Experts of a small language model.
Size: 8 layers, width 192, vocabulary 2048.
Experts: 96 experts in each of 8 layers, 32 GeGLU neurons an expert, 8 picks a token, a sigmoid router, a shared expert of 64 neurons.
Training: a variant of Adam for the experts, 3989 steps.
Below are experts of layer 4 (counted from 0) of a mixture-of-experts language model. Rows are named router (the router's row for the expert), gate (a neuron's input weights, with its number), up (a neuron's input weights, with its number) and show model dimensions 0-191. Each number is 500 + 40 x the weight over its row's rms, rounded and kept within 0 to 999. Numbers have three digits each.
Before each expert's rows: "gets" lists some tokens that make up at least twice as much of what it gets as of all text. This comes from a sample of Wikipedia text that the model never trained on. Tokens count by the router's weight.

# expert 53
gets: "al", "l", "9", "\n", "-", "2"
router:497446492458499447511432501456477498489528509467526496503529525552438477498461517567502502517484431519497560539537545507499530535505484474508450445546509469516471539482587487456542471474524448418410495538539495524459441473514489432548491523491448458462488507506505476503494489415511516475552471473525589504449512492563511512539466540567549561516461543510513511557413521573540559514489439500514481431535509419519487502571497588513495525562503471527479498428606433435478495437552490420418493513480442426484484496500458482427497526544542547451512466470542518458541552463532503482
gate0:430541545468515467495420515491504500461518520507462507412439470521469510496439475514413499504503478495484548552499526466502586423437462478546484577465481471516452503456559470571537482452486539489409454520463494494500505430472493485521489548505548376516470527479517492520406526442459471449508516468526523480452494457507506436468476505504474556482564476537512554519537506414474493479524405491527449513487557494577547466509522551524475527531472457455552477490520565460530509430505525456440450491502495491465498542552473556375470503494467459532531496507524501514586530563508530480
up0:490488459421430470572575564482533452566478555524503514513483473567494540523476516520470416498490606477542512485516430467490540522502537460529508429523441522422515467454546504499488519503593489500509489451541531509491440507437496493462506499466530482490483519508530498523407443517431537488552509414493535528461478445537480435468449461551533468510439491499501477534466436481555541464518523482447484456491481456467521451606523536463499466553458462549473549485520481522526516437486511513411470465512542545513539501431477535494545522535451504548506546499504501461517553460487575386
gate1:561550519483522502481508457474493499530493539452525441491499505520503533513452506447540527462501481521529571507511497467531484497456473500487461419450520527502584492445536512456500505566457452504379444542579517482482483459551509491491504533475440469483491495444510474552439543440462487460500497475565534452404488480532517539512490464514447529468487379462498472474483492593451527496559471519482472497520443525523544517494430581537527452570484542572536573405528464476567487453512497587541468465443527537534464553513524446495480532483462578459505543488561537480521533453525508456
up1:466459514545488547496525523451479543525513519505527571523487460448556466513442515503487511526540452415487527478497553591456548419551497455527518495558482525473478556571514499557475526529535561478544547457456400499498516534479469500491549534501608534512499501525460496456436474503519439551485457569450518482467528528465443561475488444548509457560512548500501507503546403505442503418471511522439443527492507480527532493487501540476579516528533471421476549555464487534419488488497553443518445563451451589451510552541494439435493458498494499502482536549527455485469535467501512520
gate2:452478517474507469569491487528534514487527456425517449463539552524479436503500506543518453484499423497520566489508552464383509465498502463452568525480546490518542472471501521559488584454484453487480535514560545526475462430548556464435535521478438405521496544450513514457529491511488481504467445446497509477485514470496564486530489467500467536501488526520555487539510353511433536496516522497463546505522559484448527491539562529471505508604507564616459465529588507500521496405505547519541484465548506539492484512434502464489539469508571500495539492503493536498496453442499467567
up2:470520479499553503506521482484488483525471494497523468487553479469494401486484501532571482553433430458542535500518542527460559404525510501550411509517464522503549490417504526469547514564460397513557514528532551570472488455514479497483504515529454438432497491494486460458586471476539546471538457479499543491531461429556545509467464473584484560467450477514524562467441511502448512464516533466488473524475538522508496464496439548447418490566587530515510551497455485464470459433508521539534504541459517489525490500521455483516480398486395598455479478584503484495480472525494492486
gate3:500446534431471485538323493519466477583488421446541501530541517518471485499549543577540486558548525473514552516514514481420469480588538486496478430498561542533500506485584488515513492531570544491503563494579480520484437483528518462507484508600405443549520501520468516508521523494456491469513466485472523524520522537533558510452477461482512553514468550536533492485504536536530527526468501501487491505549516548457517498539559498557496548488574516478386489374566495486487502487531524457539500512488491472475458517437496482496479549535485468530546508520533551452439485485526465469
up3:579540476444512442471459551458458476463524467528479512512554545557475491459461481477486462563497552536476545475516522515496416514535502452468553474486534508492426511499444413436483509537461518512551543506538431515504514500481446447600480558503545459553514462474449544502508514488547479500573449554462407488551512568592510484486559488444515474530511538494554470459519551487418479463539512472540494443498436491534526452494432503522524486542477525570508490522473484509515518502480460458481479602460456493490496563420510520551540446480499484420445474592560530463499535502501435510
gate4:460539496606490477432407422509574499581529536587478448498487466472460564546550511504482510523487499502452507588461439479527513475511534464511456478464500424535522530499518498489515509562543517497454522578526544474529496460525526446568451505522461481491498438515542499498453509538533453498496429474495501472486526454494590465593459518555493535480504520529462498477483570579529519484512438494476502538485509483533473519451428465514464490524517488492462475354573489473472465491540494472472500457514511461469581496465463442540483533473535588513493468497508523541547473522606491520
up4:482488479504536531551576525502443494388442483485493534462477548618496475494446498540492491458563492497472481464442460435448500505468492459502576516477432464519513473432536535530525525439498521513464532514378477591537459523538444495469535606538499479517558519540503469499543506535511508545541501474493480494453477424475405558501493499488500477459475575486496468495512483538498581550512464540530471484518553498529520473509541489520534533511509522451546398557532509519558483489422482437453523438549492432472460487500514505507500498534471427457578463525544465560465540511503505472
gate5:508511519477477537494506534417417452434465515551522494385509504444498384585540534563518505491447466419491544467547566561526499514462505534535475520530454421477504482465494464551501558493525471485456454525509578508481505540540457555461519494477525466514440531547476492492524458472508529447450451474531516499462484510493486605512434487511483479517603525465513525504492449537501523466511504499492580518453468454455586552514544483557500483431443518453505511478545475499503501490486560403494513552503551455465496457540501526499512558524507481478541516426557565479458453531520448542
up5:533516551548468566596487523565446504497454558505481421518518523374561503461527488520465490591527523456518490553506559494500504550496434544493484538464515486464512413493488529490459469557465473493518447480519436470446501542510545450477522458485502453510559506439503414524513544527385538503463540517522543462581446522499505486548521538474464492536460490434466584506531467518469519509471442518472511534483496545508434494495518506516483584494414456513543502522478493428480597523544504478453537476553467439486504487473517482535496463415548502519523457534482446567509542447495506496
gate6:459395532456535478435438487465474519470511506484585567500531477473405495485463522437480482466462458552476440584488465441494488449580519483477449489511512498488512492587527468536497482538483536446495456567440483466560534489457417578514502462438533511531561527487520504480512549416497507532496538486472518479502504534542552534501471518521538580506492446541543445493483523512503487499461456519471488453541490400550481466494474583547486523505499515514513480551495414547528552417496549495429516510527573515450480496421438482538493506473499506431474523442568551426502510509498482513
up6:498508481458528540492514496526487457405456504518510491500561540558506441487468516494461506526565405510489404525439430496517510492566481403547493528524491475462510514504500506502501470487560518531484529539442473483477432548483491507567479529555471482514564537593482440448503536539473540545435473552487553520493530530481470509464482521540539600500478490526471467460517582510519491499441407461503371541503522518557508474503463485550455555467562480493458427466470500452459562510503475441509547505566473449483449591497435545467474512502532453509476534470471515532467515523475527574
gate7:498567507418473481456543507496479545551473437448504485461463512438489492487499538428524485508453428502524569562584521486502487466503486556532438449471528456533448461537546451495492527487496483528476535491464421468441466579542497434472558460506485470523504424418465512533436546546568554496512585541517492492509502544536552537425517484597498566525513523528550534481464530514468551506482480511580451509515550494478512502504482564404455446509503424421588555558541485530550560513537502449432537546535508508518516524562509485509498498514498540512513509471515447506477508552519486502
up7:519543518566528511461451556563477545540469491550472458538592518575474519428574467515447449482473559516540507488504437487478529547535494474446514605482529497546487454538484552489465509566516514504453456539498509497484552529453461488459501440469511372496495501506509531464484489537422456403571468514477534522417475516563551516478559430424474413494541459459524506477535459525471439461524523520482455520516558511509523519480470541458513532488433524505466461572468490510459486537440528544528436540491553455524510508476495531547516509488550478473447512572527543523480498533512509423
gate8:396499492632470470529499532529490481520479455474500551531478510462464448492468488563486539481522493470505480438462523584482480492496479482511483455512584503554502555479552528468533441568447532476504538431520466510501391506468479450542533542603500511506509537464497554506519559535500467529528468539511480494499489538554566421564546465471531495613446507472473544563546520518574500561494580554569546492457458467562488502518543508527521465473502519525477505495541502470507407519490504556523482485451494548546482487495465485424495512479449550458554524445471499439509457503513494431
up8:550565481503517533483463504478477573488470503522501477516532530489487435460447457443501454454493471514456539499493507447472513445523473456572484572505482494531425439507465493549456491535558525495423494492463492530493491521521460486491509498550480358489465477528505548516501443564507570456452529510511514539480518432530418476491556444516531469477570370480498471435474433490494570496490492487549368512507532521467500486481518513560466499490496398480526411453490522449464452427503505418475485474552460467504491520503511467539521523455515443475483511479452480512528481411508538540
gate9:514526449442472538488529513573472500516497533437459483475492577606494481503418477467491480497511483521551481537506510514489503538462508500512496520523506416520534462419496551475393463433549482495407475500526443515499438513475551493563506516485500498500543543535481438480489482449525524481528469407511554571401549481544542547588467548604489504519539551505476507516454474587533522579557468485503514502500463402486535472547517557519546540550557503505588500497503454468497494442490497448503490450475437434472505536461567497504546525532528501488492479489457512520547488465535527529
up9:496498523535444560576544419536511473478480531436425486536530576485550537457489465465531458532465546495470397507437516514495561487438423486553501523458495505488495538510504524501482430483499487500467458455575505427482545499464540506544478528511502565521526481492479463551570564514428546518518497488474528552459505540424425529450500505462541478532524487468541506543456548520549474496484483479539483448498444531535499529431487488593517502475521429512518495531549486512507531489504462490461465539517421432431488510466451547463438444605459400449487485491442508517493494525439473563
gate10:527547484432505476483508493523465494470494440520417474484455467545470517500478487580466502467511471531483618440505467511531497507523511505472484435453400481486520487511539623464526568484492515499428459471529470541495543466468488537510504585434518560500617527515530452463563538481474519494515485497450482445483480482516491553578467485471458523569468563525482525524504477540543489537563482541436466510502526477497502494538554530468473485512511573577615436527484579479525528429503472455481533556483472533525495507432532513533512510525502562474537458472574488508533513536560557542
up10:564483491541489476533475452521414579479562572462521490499551398479528468528487536461456528501513548551507496483487528458526548504496484536517505531516492478453542540541516572516511438491578573476458483428501495490452456446507545562520489452512520502449504540545479586525504578519525508512492513489516521531518513563509448560528514448542498396560502452433488436514431482545499540501494550495533468497521494540481512483514565541503526527503434464478545512500567425420509539491596524426493508503528480486536429500436528485459476485570481449461455569555523532457527442463444452532

# expert 92
gets: "\n", "2", "em", "c", "al", "ur"
router:457472550463489473453483501474522551526520501500505552508514507527483499450390492496511500484510487481515594498501457495518542497511543446536443511561535442583456484545546493443523445477550477417468468509567475556443478461509536448598452540550477445455549507531562468520513496519544538530506530520552576428490523496511561484517473487518532513568454515533517431545515567517532575496451457537562487574435522447474493494444526458589537555498450437438521508505523509404468509425513518503448552501476474415482531503506478462467474501531503526480478456547489564478500518507567469456
gate0:519490453429489468461549501465439525520469471513486550487514504441488481506513573470514479550525482526491478477524416489558479435429528425515529465509579476467513555457482517510490480484534449481521539481410445494523606403447457475426501411470490553471491524479516532578433588428558504515473571428478554515550479528479571568527452534501544540519433518507540436501412454498475506508432556499506508538474459509449459502512464551500495481488492501523537516444496480460464524480529524525504513486524525543488507545529490472572554477505473491467468494510502559519496485376484516553
up0:499519519533593496478518459526470427470480444535523485497538478503456491484427447538552547483515479512518488484482521430443560578492463556479494545495487594539530475482505417507576471587485515483513543378478565505479497450501522471436570535500451453575519480581439472489511510526559479477542553471539564514443424474467515478536564452578442524602462506485501406474532470517463569455494496579512517481465488524490581448559497474494473552491530505474478486528501526563511526532506504455522512503521550508517495509505466480452468475462476487454493538496571474451454509485527508489
gate1:506486511485510401496553521549507492416488549466532497459418488473532473559496472440503496581483479517485538404489478474501499509510460474582508443480456492539510503532478542525482468527454511500429479496506477499447456482533491478564479583487530498507482538461542531521489505426435514506529495500593415544522497471545555445487490497526554470602535491501511513484502557452471495505518443497444434470483545472505497496425484481543464519506509478427537593558436465450494558415533570494440523533427541540497473493527533599519490483516463523586446465440529491493508515461507443555
up1:488501498488520507451515536473567460524526489528486487482495493558491477522536499524402438488492521454513477508556482563446472483553467544499493562423515463548501557499450514527526472471482524493507515475488567420513504518502455472512479460534571463453412448498552544479396531596485493542556475502473460460440481439522518473576436478466565442466547519518518485495522521447496459539499508453407476570451465462524509480587511449511504490461452546514438504492505554494517455497472504523570452504543541493422483475478478487576516533580467534477522472485536492417393519409503500476
gate2:418545467500475515533474483535551543478523479510492499492474513555482531444506470527439550494617472523525550536468485468548565481468533528567498552501491507490557504468520516447439527507551501488424452566512453525459461518496452469445446496507483389476532512451500410530496511411501489578548506510490526442456489543507548534505506487504423519471471514537465572549465469475516523482560521581544530506515462514455398468422460445490499428493512521456563451516544516495435570492522484539505515566525469464500499576484508442521494523541448520528482395525511465537490509563504470461
up2:563503530479525501478441554471505477443479507445431531535508467500522511543528548461543474552520512481469460477534458477507493530518549557499481521493497501534437540502437545592558511431482516530547515461411503457435464457478447492575542496504508567533396492523520563466458502536462426465490412507436554507541463545511627453491447486473480493527505578506514570458544477534456468570391461489521452491552486504553486512545561487491484465507444465500505495500413522514471569491495407482463471462529535522532451550517539519507505464490485551554476499538542471484532515492509512512
gate3:515511549418529491483515462477462543524496463466537538458445450553488469517502464509576502473477459511509577463504547487501510472495478499528484460557489497610540507570534540420537477523457535497428530417532501479459495461518460512549507565506459468462502578432451466524505504359554482519489488488559538481508439461560487529522516477577586501478494449497520511500489523501451503437513503469518458454557531463478528588434539516526503509453469481483502525484568463496554493445566510401486523470502492531551546524489474444456501452541509546441513403536498478485435523453542493533
up3:511503472511486490442481461494562420487453549527480494475480531483502492463427453511533502449466508535434511545535403522535546530606553549507491541477474518428570466482591460415477583529504410485484458516522467487517457582503453530416458515532532478467559490525480531564570515508517549455539395457534490539544529463464469451541427509497505440486477525499524490498437464502516567535518427447450461569438477475546510512568461471479518429498534499508517459489535441509480493497520498494505553501498469542436458465496486488488514528578482499496512574454510537517552509522521505463
gate4:537523508516530514443454503435525520440514552522525536514476520449532513508503545544524442465471506482542488596516452508461559443459529544506545492542508444508481533503529491412526506519478431470425505508512470493543557476579475484542504444407474591478568531464590515531500479503452464483514503517423482442456536519535569506562485455491458434537448453472542423547514532489532500546502504475498477524524400561468497533533481541557500468407493494481481447513534422501506504497475478576452479451467514414485458533401508448491487508519519532495518480500535551523487455537594484493
up4:569544598519476549475508516485463467502506431502413504433546619525453551471517558453456462550524556470465448451484574526530463537490463522465488419458435573526526480508466510455459486564501526474452538495543482461467497488512480513518530508526547508536451475581489499502551549487538484432535417491563468493486453476572510490508527506515514546524536517530442544466483553574519507492509485576475468539548517463559496488412468535488486501517507458500483576450505587562465498462490504475527550534484510539502525461544494488527485436516550553528398465457437500496507425496499504529
gate5:458518501378527362494469508503482535468457549551481577516498523502444528506507464515514574570502510527489477466485509530513443458500501409473560532557531502511462512547506499513513509548493484525466504538445514484467430529471500492433576475475471462480508458468493477473501525480533542507447467497544542567478525512516567455512456512518444561497487463525481428503499493467487549461516486511475518494436637464478531505502526537581513553571452483498527525510495490496496515510470460493525607487518462474475499452496519464471445540434579438545540495479409487512502500394587488538
up5:503436415419460519498548464439514447480514533518502545470527482471465449471568528466506434420471532559470478534489455484557567493465507535525463453521453515534565487507529455533468464545481478483505536482463536473521506493489507480491520485462456553481512547486506530505505529448429501488528577433501421533534452547517492528490463637478434446464500446447533524476477502515494487499485489537554452487448482504552444485555507478392515551489531413503478448515500501474460430509447553508438415511510496508478479533492467482590557454506565500484572528476508556589543464518464533521
gate6:481498539501515543476536428428469464528506451474542606466488506530568471482463499498470544465485477535515492539522471500422563517456506493539420538503518489422487476485560488467464536539531526458393477558546460532509522545448452500485490481456522497487575529487495470506524516469552598517561524516510544480422530541452495545506518533541546502591540486467538458522586548530486476542481503493454460519498531442494565564467444524547493577497485517548536496413504466532511462524519576486460498497551470456561519530522501406444434498449480557504470464556452544488458444463544499513
up6:478459555534421488432461531543502507484607569557478496485411519460472428516500492560452471449521533478517485461497548567452362500507531521533520452521512543493533551600452496495435459510543486478534502510491559510531483493559521533500465385484545528490489486456556542529522467511486466462466469477471436511496528525434480535502494465459512483473514448498558592545499413489487447494506462514516533518479453516471459460498473501525484482502520518419514528531513507554462522455455555533499447445517493548451584477489606504524523541479558475502573508470538535483510539540487455528
gate7:529439467476555486495512468513440440514500510518517494470507455475450473441456512484490498491546458514534499480484447478464535444525510579601443461451591486565475485502560456520496546467567481502442490503464483502477390508537497513513502502456472526512541521479577556557443468498481495554532524493429506458524462514468544440555558532485447492558496516521519445547520522480472490516491528509548598598444507456544520398439452488486504471503522405487469533528464459453398518583522508547554547518561545471506462482509481509505417528502467524478528537463473479501481556530541546477
up7:470522459558450537559521470533583500422503548504526458475502462511452434540515444453512512503542531513513524548491456470526531509504444479493475456523428476475560526470511578515467547521556493455514505489473587474491494532421452561446440443494501490444461515464455494474508526545504422521506553539529502524427422439453474493531476509513443530463489521501520458575439374474542537527571524578494570471468496438470507549533485517492495536508511522505547518488542434505507473462417474454546405529466471485514520514508551519528496525442542481568582517458553550532505454528497515518
gate8:487516496475481498470588448496494489440569452451479559573514449512493525509500519542521487503460557484521505535473531540511490495467488515456538386453467499524504492512556484465411489510492441482556554546541526510560428458543514419511500475374474484459558556505486448506520593456557475535528488499515493546468468498578462567525434552494595449458522535484494510566507519489538531556557524478488501502495424497518454514538519499534444449494463539532486529423511445471479454482474536513468441464517526416520516539449454498484562496551474575533443488537529521484495540536572485509
up8:474501516542499516553433473424446519468477586511452517518516457405517457474544503481473473515492556588518503477537554444431501526452470523544429494442544486519620545554490457507430436542501421523533524506539509548416472509466494481506490471520520540476495503473490506508479560420499539465535559551468530485496548523523456531542502443468495429494413460528508412546532458577473587525520517525476525525447475506517520477484474543474474543450530493493463537556471543478458553586488537470511440495533518529543469469484466508431505460544493547529482532513500442493461492443469436533
gate9:482432573500467525507496474453510531563546498545549485467489417529538515457516416436477499482520504424499490491464507536474560502497515477502484571604445528552482575504506468477495475495516442412477554476479515559531498434505531449511431507474444479494541487501492494455540518429490501396527506573510527525477478452461469561463577499537512510566525463494484427490554479565522510452466512521468488497459500453507530432480468524521541506510470542454452554530504459484440445487528571530532503556507449523482498432484465555439492464439405517466511582533512570470535459581480515485
up9:408460465517521523472491464480475497425509437494508536595495463508506505496481466451525515504512429530562474497455493467530494489488484482512471539529554538459545539398515463438377567483518533540445487411553486529542463491522454516461512541488516483473524533497514501511580472379457501517482522471495504520504479518481526531503521496431507545473503483477439536523484497513564516432539521466550573520488486400472472524464505519487500549510625452546639489493560462509546475476597533491487551531503529461528471514505485477527498564442439508516497498442498535495506491524500502565
gate10:492466564535503514429484489500432532444449522532485534438490509483518458462513468497461501454536459498542476512539485512483561508495506445534527438550506479561457537538507546482448516502504534469532493508577563508435464506489558489501458467534493498437488503515508437442508526468577541546510452552536518499452465486483501543573479517494518548579454540437593446485512528541417425537466468468457557418374567517490562491507444507489468526434501473538428450483561519429534566510526493470475562499463489481542519580423494500478503484445492492447456482525497533499526416503489448527
up10:560477517511510492453503516509522459487463522550431487400499494457468507492550485543519433504491497485399512528490546461550494465504515573492522467500428509511542445498483464433473458457456414518500491501519527515488489505498504479555514489524497565465530491436503557584494461578430470401500520510429543494499436477494514488462456487474430576491581486482468539468509420552471564454534483504485512533528501447471526556534474557499459519496434541536474512554525577455457571526489398516484510442504497493507463537506486537509515497542532560582522520470456521619496488417531501527

# expert 22
gets: "\n", "0", "2", "9", "==", "4"
router:439490518457471495480520448506454512500497511450536541478499468503502473529406461542464483484471532479539548495521504487471516489473464527526451464536487468533520513468456495481544511463557529353505508536557447550513487467465483514573438489432452515496539500530522447467448529504511598470526517570520564456470501488489522526496530511527554589493475466439435448589467450597516492490541413541469417503478466454535539514429515532594521547495464443495514448478561550489536528419500463511483494545568505410484523465432517426530496436517494532523520469498488527467494502453534485501
gate0:465506399546516488466458512483443526569510484628466528539447482485524522463495482473506503556556547491453452508466470506510582473469486489537509465584509557541466512475430520511566524518494524524536533486500460506524456477490525491522525489519503485513514564517532446546486484482423473565452552555514598485500563468403553433445508478476470511472494520460442425508521482494491531526499490466482454428489511417507544480429528514515505525519552573459497452480486536509552512530522507445448464548447450459468479557499504523564435518572563574452525476552450507504586464557489490487
up0:533472514474519533471466437522479491483467514557502504482549456503457492486507522513534551517494540414454530491457537500501462435494526535502514532566423556468441493499439451488557565475556465523542496500489458570508520453459598481462528474477448529532525526560555482458524466519508527547495533498502550523478543468400435475441500527531520417444465378461451477501534502487474547565494497519480455509545541500467581506469524525491532461505470473531493487477483473604471434455544476470505514592573562508413500500487477516543484486501516543469447533503488453464473536574465493390
gate1:514422510497525430412523469490418482485502494496523525461539528566503463507503510462583480550464484538472516590530507499538459453480511500521495418519462523532575479531475519488476527499519516449505441510536545526522452461470447505502507466547459420555530475520502435483510524478548594508497536533465521537477518510531458506459489451538563534491432481517500434527487465540603554523481408419443460466518587469558508527516516529525464559565422444485472491558525532418508547440596484417444496531531494503491452550490537509471536552481499460507467489533524559510535486525529476481
up1:480538509470513494446501504495523446544484512458515482566539514518518513429593478488532448528480485522535522547512455545472462501560522503522470457485503513509487513522467464551522544568497428536505487501478436410553463531527525483451444534487546518569423484505526504491569581492493484497559529466491521468516442532549537467468483526401515518504460597549547543617496463523597500548484479513494508568492570529515488459454475462529445551463533468482482458561474441528462478534557498524564515473517502499509468519474570549404508597446483503427496456566517466485472539552527536484
gate2:482511498477538514482482499456423458521468533489502539475502519559475459509490464459515530525499506472547556501543477461561452556479497487442525504567598549522484529456500559491527463362531483425444425519521449508494447529450563505510415585532553444545523527503501491489431539452498584490524553560533508440536540482470504468513410529558422551544521521485462383545495519526548464435546493496478483443463543434561476474497529508504581534484515514470538520512543487458535557529488518521475528542489476451443481508535482448418466485507471502563532490517519514506526528484514510474
up2:540489458565502476529447491477533512521488502402499490535477470466440529515500450501493494496461537476477413584461489537499466494500459449499494613521488504469554513548480507519416473512516438537531502529503502444512602472514537537471522519469480553507573464446501521564464526596580477560515505455443477476471508574454452527522531521534553474479533488550533510504524490493536513464461450482552525527517445473505549537477510562476491504539431441473580526522492499526537484552525438419530580484476527531542544529466367510524490542529505437512506509474543452548463413461501460472
gate3:489465568479511531451520520468521463485480478507557524530481431537502486503477437505497567490531518494549615529464458462462432528523461511503429386521442519473511515481540508522519581510514382489526515514510529477527435485510463525487502513546444446427495376517474444502495418428475505472532449516502482406526478500451528591509511539499444445487486519541450507527528421515504501506502435479512525541474477449491464485447446569521537474551465528446509461483556488536439512488406570489533491518526548506491529536539479423574450466514519534533524499489503472476446501490496541499
up3:526543419502498419494526539543512450503497472493550536479515519469504502482524570463459523472498490543457476547556510431570481532578505518479549509530507465428485455554517383456479512532508587515502466485432496500515513461451544487515481416513468477554481536493489511508467485462502477530458517515484543520520522526449417517514509517499454580454448523522528496442472547473412484499513491477510577495544493594562492506456573473468572540443473476622465451454460504540523511532479513457435453439486475470418539504568520474519537437528501476495487541537483461469495578443543478456
gate4:492478505507518510526477383520593494576470525463444565526469469513449515493481516611473458497507494495505402537493546569492576502510532545479541564440517442490554422490492441512513556502543494491534574552523547481478570573501558410492475447499470477525534470457564489491526618482485569470497526478523450477534475519528464487470517519450502516492426540551542615527537504473494500449514504563521456474566480577482492470489481505495521496454518473551445523518509435529498441461488485461501517497524462487483420483471476461462555449547543494501500462535493552513488472492499473479
up4:482508486458519512500528563503454496548554559536540489445517550470526498501511452496487587474526467514548485501477479414502507470514446555472499556531493478510484542511543418532567498488506492458510480521542502578500406542527471511464390533445464426542508491486531516508475433478489519479598472566469477480532495536485482546486408508503402541487456469487474507572542464451438478508505537544498493499469503501534391531470461547501489526531537558561468515457526510582459488527620544522523469586457532471546455515543461542475485461447496525450513440522506501552439539515479515533
gate5:518481505348499439480547460416501472533462529448518540532569480554483445472455519508509531456505487469528580471499507551523493478551507536553458493553484490482472436547510527546500536532473513428482511512498495592525533473478440518500517493452465516478422455527566540494478556491546602466497508463470480538484485494494513497467498520497479544522590467518427465504429514505479422553562545550484475525492567555525516509425537507540487493456516485586524534459551495509514494517527527515464491533473518479487586486480546453492500454413473552520528476545526456485376456505561511459
up5:580494521496481544509541504455462490566463529489479526507521532498485503483430439516475530611501544448460580538488362489446437561557524568554455545597481480513510508538496597486554471500532430448542478527522466510446545538458461469528493456577431474468483477521536469467435464507438566477523495552562527493516542512474501455459536469508509486525461421420490459528483517540508496562473527533548510519490507503512526488457478502572487473481512517516512498511495544488502501477509455542551490501495549442498540459491566458509542393488495524532521534489513513512405460476476570452
gate6:480504491413472528510456574408544515499477452520490519439542544477528427501472503501532568537497513423583513476538557457425508533484509455535395496468446514505514522471488462510451447508536537516467517482495486500507473521466464510528480549477457412463494455507489572491544423489526505423523503533487554553528537478549532463562517500532501418548471480571510417539485526538493473481463499487563568468548508500538499525505480510527578445503512534398444480491531506448593565432537570505520460527478569513494520485517531526486504464512445561486510569487499527444469547442490466539
up6:435523497472461483523469518526510575551464472525489482496483559517512475518462524516437592552496503538530517466503459463472511593547510453571500497459416533506504536462478467525527475480577492480495505497550429467521407504475471571549412503515438513520469469527443519494479513429472516452518533589476521453488476530478514412536510513501494529522441528493540479609433474573558556452498527485547527452471493461457509465501483510557536590492532491484506468518518581509605483472509539508529494511454471479555556416466565532467529493517441585488503465483486540473543573491484507496
gate7:541467512475517438499502516411380498537648526487483504490499507524513472557499507467456471474534538450505512491516532522442485541468519463469537489540460488534448522482500506468503521428467525491498519498489523476486542499478453452587543485459549446523506484565541396544497477460503484473560463529457484540517450487504515556464440470533547452577458564494485501504551492513442472496441486497514482521494475487564411545516460518533470476543516522554505465508508507486549589551532560447436518512507509477536517547460512498492501492528631480407468434455564574457497540429488491503
up7:495440519544508471473477461473444515490503519516521504440514512523506455447511545477463565502536355529460516521488563549563486537461481459428499500435563482528518482458520440594477484531547480499539507539482514512439440522465549540541478477515484481479505555467536428494461462512537523550461597557598513484435541516540509436507447473492536467496477475496560486531583466524526553516456494484489533508453566516525469560570535551538445522468505506513464540458506506472464529443621511491509487487494478503499449522418527516531511506487423442510480549482483491567525500483509458603
gate8:500526531499551547478486517517467515584430576450584509534489507564497520543422506485542444457487508517510471441517472536448510487479474471545569517540510539544484516505477545497526477548498499471518497574562498602506534535463553505509453525441493524482554487524494397508536552556493555524466460448537492444486420472520497515478455520493480489447499499483552435527460494507474507499556487542465416575524452492482566464529417492424511531531528477461547502518518480530492474513466456495491459516470498486430496508519394380565461531527509594525523434522514462563487435469522462475
up8:492468498513515502560441537514564504539519447428493542559513459485468492438496521443481587499547564511541570509465478466496476529542415455511486490521472486505469479497483536588447490480530581492493545555494556465523447475511518534561475452581477461460467515517581545453520504446484475523479549439443485428466495535483489523453527522492496459555603417489508487560488513495536485508483490543471494493533485474513572477517541511475496481462535541522396497436481602500406495499452539580531514498523498458589484540474592524532460446520525522499456495491501493534524445514519583500
gate9:508462473505528509540535482603481559536504553422528508482412492547453506544477539534551460466465557489448544500525476535466492480442463536459469548477454510480518425484444491528542424488515481484508479532477422447458500550513516502577485502511494511577455453495429503452475505424459554488469511557482551472420458538537559493468513518536492570478502498481511521534437458541477538498478469476484460448560418442509483494506471481528514510524485480465490497572510503463517552459476433515424474511505418478491573404499498483501558455482468496551551512468410584492557534427493449465
up9:493527494546468498494429532450557476541498481525445481524561572417508552521515512517449524484553508460501421526514550485479464532500479462541543515511441433510506547463538493483457584468510553490520515505500527574521538489521530506452457487450545546454486486501498537555479440543513460527530483549466395462569550542453399525465455540518513463531520480529520518508557595415491507513519499499516519546492455512492504496551496527436516491524531553562530487483513457509431460498491592526554550467517534546610496547535491517513393555531526569468491464528552452572479463536490541531
gate10:505471497505507470524449566504424527529478512442492430467494520538509492503516473447524550506505480472525538462549536485423458499506460544545463573537517514466530548542480496494453441536507462503458539424594457501588456420507542500425483552499477541544499510476496547516578462440513504544496475476505516511483491470521515451565475579485442484537516524547467532565531503546470460512500431501491484486537509472557539504493485470486492540536457569427540418502538595476498581447465562553517472435455566490538455470457516490474414525606471527529551486504510482439499517585495481479
up10:455540453539472535459503468506497437604501450549605562607461506555488507558455515538485507515498578524466490535506458449535472560486546501425538479520527551452473486472515461558512511484445475496532517531539485406475465499538499494481548511475450511512539481519466539525459486592445494558503522469398546482495559549478426587486487510458438556562495451487513485569518568458510493487543510478527506411525488454445500561522582545452491562469548492532467530526451464561489471523513522467471525487481543514536482448503486510452587473539562501460511462485484478481484486493536498491